Weights of a small mixture-of-experts language model, trained from scratch on English Wikipedia: 6 picks a token, a softmax router.
Below are experts of layer 2 (counted from 0) of a mixture-of-experts language model. Rows are named router (the router's row for the expert), down (a neuron's output weights, with its number) and show model dimensions 0-127. Each number is 50 + 15 x the weight over its row's rms, rounded and kept within 0 to 99.
Before each expert's rows: a language model's description of what the expert responds to. This comes from a sample of Wikipedia text that the model never trained on.

# expert 42
Line breaks ending table rows, list items, and paragraphs, plus heading markers == and === around section titles.
router:32 44 28 44 43 62 41 73 59 29 31 43 51 55 62 29 26 44 59 45 32 50 66 43 47 33 57 60 42 69 40 48 68 75 38 66 67 55 44 48 55 34 69 40 44 66 49 25 54 81 40 13 43 30 65 35 61 38 25 42 43 38 33 71 33 56 52 33 46 50 41 16 35 63 64 47 69 69 51 44 49 53 44 45 65 58 62 76 34 37 44 47 58 29 48 31 51 60 69 74 41 62 30 36 35 90 46 43 58 59 51 65 65 65 77 74 65 73 64 72 32 69 41 67 65 66 46 35
down5:64 60 57 26 75 44 31 28 47 63 43 67 50 32 84 21 49 19 52 72 49 54 69 39 38 42 61 62 47 50 52 57 45 32 63 70 57 33 63 41 36 41 40 28 50 66 43 66 46 83 58 65 63 53 36 50 54 34 48 63 78 50 61 35 58 45 46 39 56 58 12 57 45 77 37 54 56 55 51 76 39 66 58 45 04 13 47 40 36 70 47 51 76 30 57 57 27 55 40 43 67 42 68 48 58 34 49 32 44 66 48 46 40 52 38 63 30 09 60 62 50 65 55 47 51 52 53 43
down6:54 65 85 56 37 14 49 57 32 50 39 69 47 56 61 76 51 16 51 60 50 45 54 56 22 40 47 62 38 64 36 36 56 47 31 52 68 42 46 56 38 60 29 40 48 39 15 39 30 59 55 47 44 48 71 42 53 56 40 51 98 45 80 60 64 52 47 60 48 18 73 49 69 59 72 53 75 36 63 34 61 28 57 69 44 59 54 63 72 22 64 42 47 60 52 36 40 56 54 71 55 82 46 44 49 78 54 51 44 52 55 29 50 48 33 63 56 53 38 33 57 42 58 87 28 53 47 67

# expert 49
Colons after Class, Phylum and similar fields in species infoboxes, list line breaks and dashes, and capitalized starts like Ma, Car, Co.
router:59 52 78 59 51 52 23 46 56 41 22 37 40 56 53 73 66 43 52 44 53 29 70 28 37 47 40 73 59 71 65 31 33 72 35 67 61 45 54 55 52 39 53 52 40 57 40 67 46 78 32 71 60 36 71 50 55 77 52 25 42 62 69 63 31 79 41 32 29 76 30 60 51 68 58 71 34 60 57 76 59 44 22 23 36 61 68 55 46 48 41 45 68 61 56 47 31 44 29 47 68 69 77 58 63 35 35 61 53 36 78 58 70 69 27 37 56 53 75 51 50 30 54 63 54 37 58 38
down0:54 42 60 30 39 58 44 48 68 91 42 28 35 46 55 38 36 60 51 07 63 22 42 72 52 63 29 44 66 54 35 69 50 38 71 47 28 41 53 44 67 40 65 40 89 39 38 43 77 62 56 46 50 34 61 48 68 41 53 70 37 69 41 53 45 56 71 42 58 57 39 76 44 63 10 44 47 26 48 54 64 56 29 39 75 50 67 52 64 63 38 10 80 68 32 51 62 60 47 44 54 70 38 74 58 61 49 38 45 64 55 60 61 42 57 48 39 57 46 49 44 25 49 20 49 54 59 56
down1:33 53 40 54 46 57 42 65 45 54 59 55 60 68 28 52 71 70 32 43 63 59 60 65 76 43 53 34 55 27 45 56 36 66 75 52 39 65 32 31 43 42 67 48 54 28 26 24 73 55 52 51 54 49 76 60 59 36 55 54 48 23 45 73 32 41 59 36 32 57 49 55 30 62 31 64 45 75 27 28 59 38 44 66 45 49 47 24 55 43 37 44 53 51 31 35 52 60 58 60 41 34 55 73 60 14 17 50 62 60 39 37 82 26 64 75 65 46 42 61 55 64 44 14 52 56 14 72

# expert 51
Bare spaces, hyphens in ranges and compounds, dashes, list-item dashes and opening parentheses or quotes, as in 11-13 mm, play-by-play.
router:56 67 72 41 63 40 61 65 43 24 27 73 62 60 60 38 51 51 32 32 50 51 40 61 58 62 54 60 56 54 19 41 46 41 36 47 79 27 78 72 55 41 65 30 43 54 20 37 52 60 74 39 43 39 43 63 61 34 71 46 34 56 48 51 35 44 32 25 57 79 84 41 43 70 81 56 66 55 57 27 59 54 67 57 30 35 26 41 74 60 43 50 81 33 46 45 63 72 45 46 56 76 65 41 32 43 38 32 31 63 29 34 26 53 43 56 62 49 54 48 47 62 81 38 36 47 56 49
down0:44 34 74 43 77 46 58 61 62 44 42 51 60 93 81 41 51 80 32 62 39 65 26 46 59 68 43 35 48 53 52 42 43 31 61 50 45 64 83 24 54 28 36 59 68 64 41 34 49 56 76 70 26 63 38 47 52 66 54 29 35 63 28 33 77 46 47 28 74 47 48 37 35 39 63 61 60 85 49 55 28 53 73 74 49 30 46 36 46 43 40 45 29 30 44 35 44 42 38 39 41 68 63 53 67 56 56 36 39 53 32 58 44 53 26 55 69 30 24 37 47 65 42 55 52 53 67 32
down1:84 35 64 61 35 48 55 68 59 50 47 72 69 99 64 65 71 41 64 56 46 44 43 46 37 61 26 54 60 33 54 29 14 42 54 41 28 28 64 26 44 50 58 40 58 72 34 60 67 56 75 58 57 65 47 31 39 69 46 50 63 79 09 44 47 53 59 43 77 33 46 40 26 46 88 40 53 53 53 33 36 67 65 77 37 62 41 35 35 40 29 57 47 50 51 23 58 56 42 47 66 47 42 44 40 48 38 41 45 60 51 49 57 52 31 50 68 39 41 50 67 62 60 40 59 46 77 35

# expert 57
Syllable pieces inside foreign and personal names, such as an, en, ill, ang, as in Luang, Lucille, Veeram.
router:36 33 29 62 65 38 60 45 41 66 54 75 45 20 60 24 47 58 69 72 44 56 36 84 24 51 51 39 70 50 56 31 54 47 71 39 62 41 57 48 65 57 20 47 59 51 47 54 65 57 57 67 61 39 57 35 51 51 78 25 66 33 17 29 67 60 57 64 75 48 76 29 66 63 76 45 48 43 49 51 49 50 47 43 72 53 68 62 24 67 23 80 33 65 52 40 44 52 48 48 44 29 31 50 24 85 68 61 53 51 61 44 40 48 41 33 25 31 70 56 46 41 57 45 67 34 36 54
down0:45 26 55 31 52 39 48 51 39 25 56 40 55 44 53 40 43 53 26 40 47 46 53 78 57 72 48 45 40 70 61 62 44 73 55 54 63 46 21 63 17 52 57 87 43 37 27 65 39 24 55 50 49 51 51 44 51 60 43 88 19 59 34 73 33 46 29 48 49 65 61 37 75 68 17 72 58 43 49 48 47 25 33 48 60 44 38 29 46 37 63 41 30 44 32 31 38 52 66 60 77 80 26 55 45 26 47 50 50 39 55 70 56 69 16 47 43 60 38 28 68 49 63 52 51 39 52 65
down1:63 55 61 64 76 51 84 48 35 81 43 72 54 58 48 33 49 52 30 36 26 60 51 55 53 32 56 57 39 55 35 21 49 28 75 39 49 57 50 30 22 33 58 46 59 62 26 47 51 49 46 48 34 53 64 40 47 35 29 29 36 43 42 55 62 58 49 60 57 49 25 77 44 59 42 57 55 51 44 49 69 46 41 22 43 34 86 27 50 21 64 66 49 51 27 57 50 62 42 47 41 26 64 40 27 58 54 33 63 64 61 64 58 31 54 85 61 58 36 77 24 69 21 55 58 37 39 77

# expert 62
Single letters or short pieces inside words, especially o, b, l, u and capital B or V, such as du-o, A-l-bums, B-ull, Bro-nze.
router:48 53 35 66 30 43 27 27 57 68 71 55 61 48 83 72 67 23 38 60 49 50 50 39 64 32 28 30 56 40 80 63 70 56 43 51 37 39 58 63 67 65 38 55 57 76 59 57 47 58 48 69 62 53 50 24 42 48 50 54 23 46 31 55 50 34 55 33 23 59 45 46 60 36 27 65 76 47 26 56 27 46 68 29 54 41 44 39 71 41 63 30 48 43 31 20 35 47 41 78 60 51 37 81 30 30 31 54 72 44 61 69 19 69 57 58 64 60 54 41 73 60 50 53 38 60 35 50
down0:54 41 67 42 59 31 47 25 40 53 52 62 50 31 32 61 54 24 29 56 52 24 40 58 62 37 51 60 34 58 44 37 53 61 74 52 48 48 66 34 30 47 69 61 62 48 30 54 63 24 31 42 44 42 79 69 58 64 12 45 53 46 52 54 48 38 65 50 61 60 49 47 42 32 42 35 48 46 43 58 65 61 76 64 16 62 32 55 74 92 52 34 17 53 33 85 27 79 33 52 66 52 54 53 45 49 36 57 47 75 46 59 54 34 39 48 57 61 22 56 40 46 72 65 69 82 42 48
down1:14 55 51 60 47 17 38 79 65 68 49 49 26 64 29 48 99 64 42 53 67 40 48 39 61 52 30 41 56 43 57 51 75 51 42 45 79 46 69 53 64 71 21 37 25 37 45 56 35 53 55 42 71 49 71 35 49 43 58 64 42 50 65 60 45 43 49 45 40 45 66 54 64 65 58 68 33 13 33 34 64 32 44 53 62 58 63 31 65 51 61 54 64 45 53 49 64 39 42 54 33 59 44 27 71 67 39 51 11 38 54 41 57 45 64 64 50 67 74 46 41 51 50 58 36 78 29 46

# expert 4
Short word-internal pieces like it, ur, ar, at inside words, as in med-it-ation, c-ur-rent, be-at-itude, plus war and month names.
router:58 67 41 39 51 84 51 53 38 53 45 30 65 89 36 59 27 77 43 52 60 66 59 72 71 30 43 28 65 49 59 36 33 74 71 35 45 45 34 53 59 50 43 33 67 52 52 61 32 42 62 72 39 35 24 29 53 53 66 45 51 38 46 43 45 26 61 58 61 64 59 61 26 53 38 85 52 57 70 41 60 50 33 78 53 73 72 43 42 41 52 42 45 35 34 45 52 19 39 37 63 28 62 40 20 49 64 56 52 78 66 28 57 25 56 61 34 47 62 41 31 57 39 67 53 52 54 80
down0:59 49 62 58 79 43 43 53 38 54 44 67 52 32 81 32 64 37 60 40 30 54 53 37 68 46 51 42 43 38 67 72 76 45 68 63 37 31 58 19 42 48 42 58 68 51 47 66 53 50 68 80 63 53 66 32 36 65 49 44 31 31 57 66 36 32 66 33 48 47 71 65 66 32 44 64 71 42 53 66 65 40 32 49 34 42 66 46 34 90 59 67 33 50 78 74 42 39 77 69 54 31 50 43 30 65 83 54 38 57 58 31 67 66 60 44 89 53 49 73 61 58 46 64 50 33 44 39
down1:34 72 20 51 35 32 51 57 57 62 30 44 58 42 43 25 52 24 49 43 48 37 53 60 49 45 70 68 69 35 69 46 89 71 43 29 60 54 62 42 42 67 64 42 44 67 41 32 47 58 50 55 95 51 74 36 39 78 64 48 42 41 49 78 46 64 67 55 53 52 54 55 43 31 44 78 48 67 39 43 44 48 47 61 41 69 51 36 80 57 12 00 59 47 58 48 50 41 33 79 47 41 42 57 46 47 59 67 56 51 57 75 64 62 35 61 48 48 64 33 77 40 55 38 66 49 60 44

# expert 37
Single vowel or short letter pieces inside foreign personal and place names, such as No-e-mi, She-e-ma, Reen-a, Salifo-u.
router:37 57 49 73 44 28 41 45 46 66 33 46 51 62 65 26 65 44 42 73 51 44 39 62 49 72 15 37 78 26 54 31 60 43 52 46 49 70 48 81 59 66 04 60 51 68 48 47 51 49 56 43 61 63 18 27 27 51 61 59 47 53 49 30 59 19 46 60 44 45 50 45 61 38 42 43 64 21 31 42 51 74 36 44 27 43 29 64 48 47 60 42 77 59 63 30 56 44 31 40 50 54 60 38 41 32 52 45 66 40 50 78 52 69 51 29 22 72 52 29 18 52 47 55 55 70 33 63
down1:78 42 42 68 38 57 39 73 41 57 56 38 33 50 58 45 42 60 70 39 41 51 77 21 30 44 60 50 64 46 75 51 58 81 61 53 72 57 53 56 66 49 39 36 31 60 46 58 45 48 18 24 46 60 57 61 45 46 30 66 34 69 38 43 32 37 34 53 49 46 40 18 29 78 21 48 49 67 36 38 74 58 57 36 41 73 09 52 50 61 64 46 62 44 48 54 40 70 46 68 64 45 50 60 77 54 65 66 86 29 38 72 43 46 55 51 68 45 32 48 69 35 38 55 55 49 76 25
down2:61 78 53 41 56 31 31 48 39 28 45 55 68 26 51 27 35 22 25 38 55 36 52 38 68 59 44 53 59 32 64 27 33 81 55 56 59 35 58 52 63 71 63 69 49 25 28 67 53 78 33 53 62 64 58 41 45 70 49 52 58 34 71 46 49 56 27 65 47 48 40 42 35 63 57 57 48 26 36 56 40 28 27 42 57 41 37 53 58 65 46 67 33 44 26 43 39 40 76 87 70 35 34 71 68 51 38 71 63 62 59 25 33 32 30 53 58 37 72 22 39 64 68 58 42 48 56 59

# expert 2
Word-internal pieces with l or r plus a vowel, mostly inside proper names, such as la, ro, ri, Ra, Lo (Rou-la, Ru-kungiri).
router:60 63 35 51 41 33 33 47 42 48 54 49 65 28 51 40 75 42 61 77 50 50 41 88 64 52 33 36 65 63 65 33 55 46 24 52 71 54 55 59 60 60 08 58 64 57 63 33 45 68 61 44 42 47 30 41 64 64 68 54 54 41 78 73 42 59 62 16 30 52 51 60 60 43 49 79 46 44 49 55 54 52 41 48 53 69 69 23 56 58 29 83 76 45 40 47 24 33 33 61 45 53 44 50 49 82 46 78 52 55 62 35 48 75 50 61 13 69 62 37 62 32 50 72 50 48 31 43
down1:42 59 31 63 32 41 34 48 24 47 56 40 67 45 51 73 40 51 25 40 75 40 30 57 51 76 37 30 34 28 49 65 52 29 63 19 30 45 36 73 78 60 36 84 60 40 38 17 52 64 60 30 74 54 28 48 61 61 54 39 48 62 50 40 35 39 61 23 52 61 65 67 51 43 47 62 69 46 57 56 54 55 38 53 86 26 71 47 33 46 47 52 46 49 45 63 71 23 58 72 52 39 35 46 45 39 37 53 50 48 46 32 50 67 44 60 62 58 56 64 43 11 80 75 58 44 53 70
down2:68 57 35 53 28 30 37 34 66 62 70 13 58 19 76 41 25 50 35 69 61 44 22 40 55 57 62 17 48 34 55 69 80 47 52 60 58 58 45 42 62 46 40 63 52 60 71 53 43 65 51 48 70 58 52 59 55 71 58 57 33 25 44 96 37 67 65 56 33 56 42 43 40 63 58 48 33 40 51 58 47 67 50 41 55 83 50 66 65 52 34 52 42 50 59 42 36 55 43 68 34 79 37 49 85 61 33 63 53 45 60 77 52 42 49 47 52 46 37 65 65 11 60 69 44 61 40 32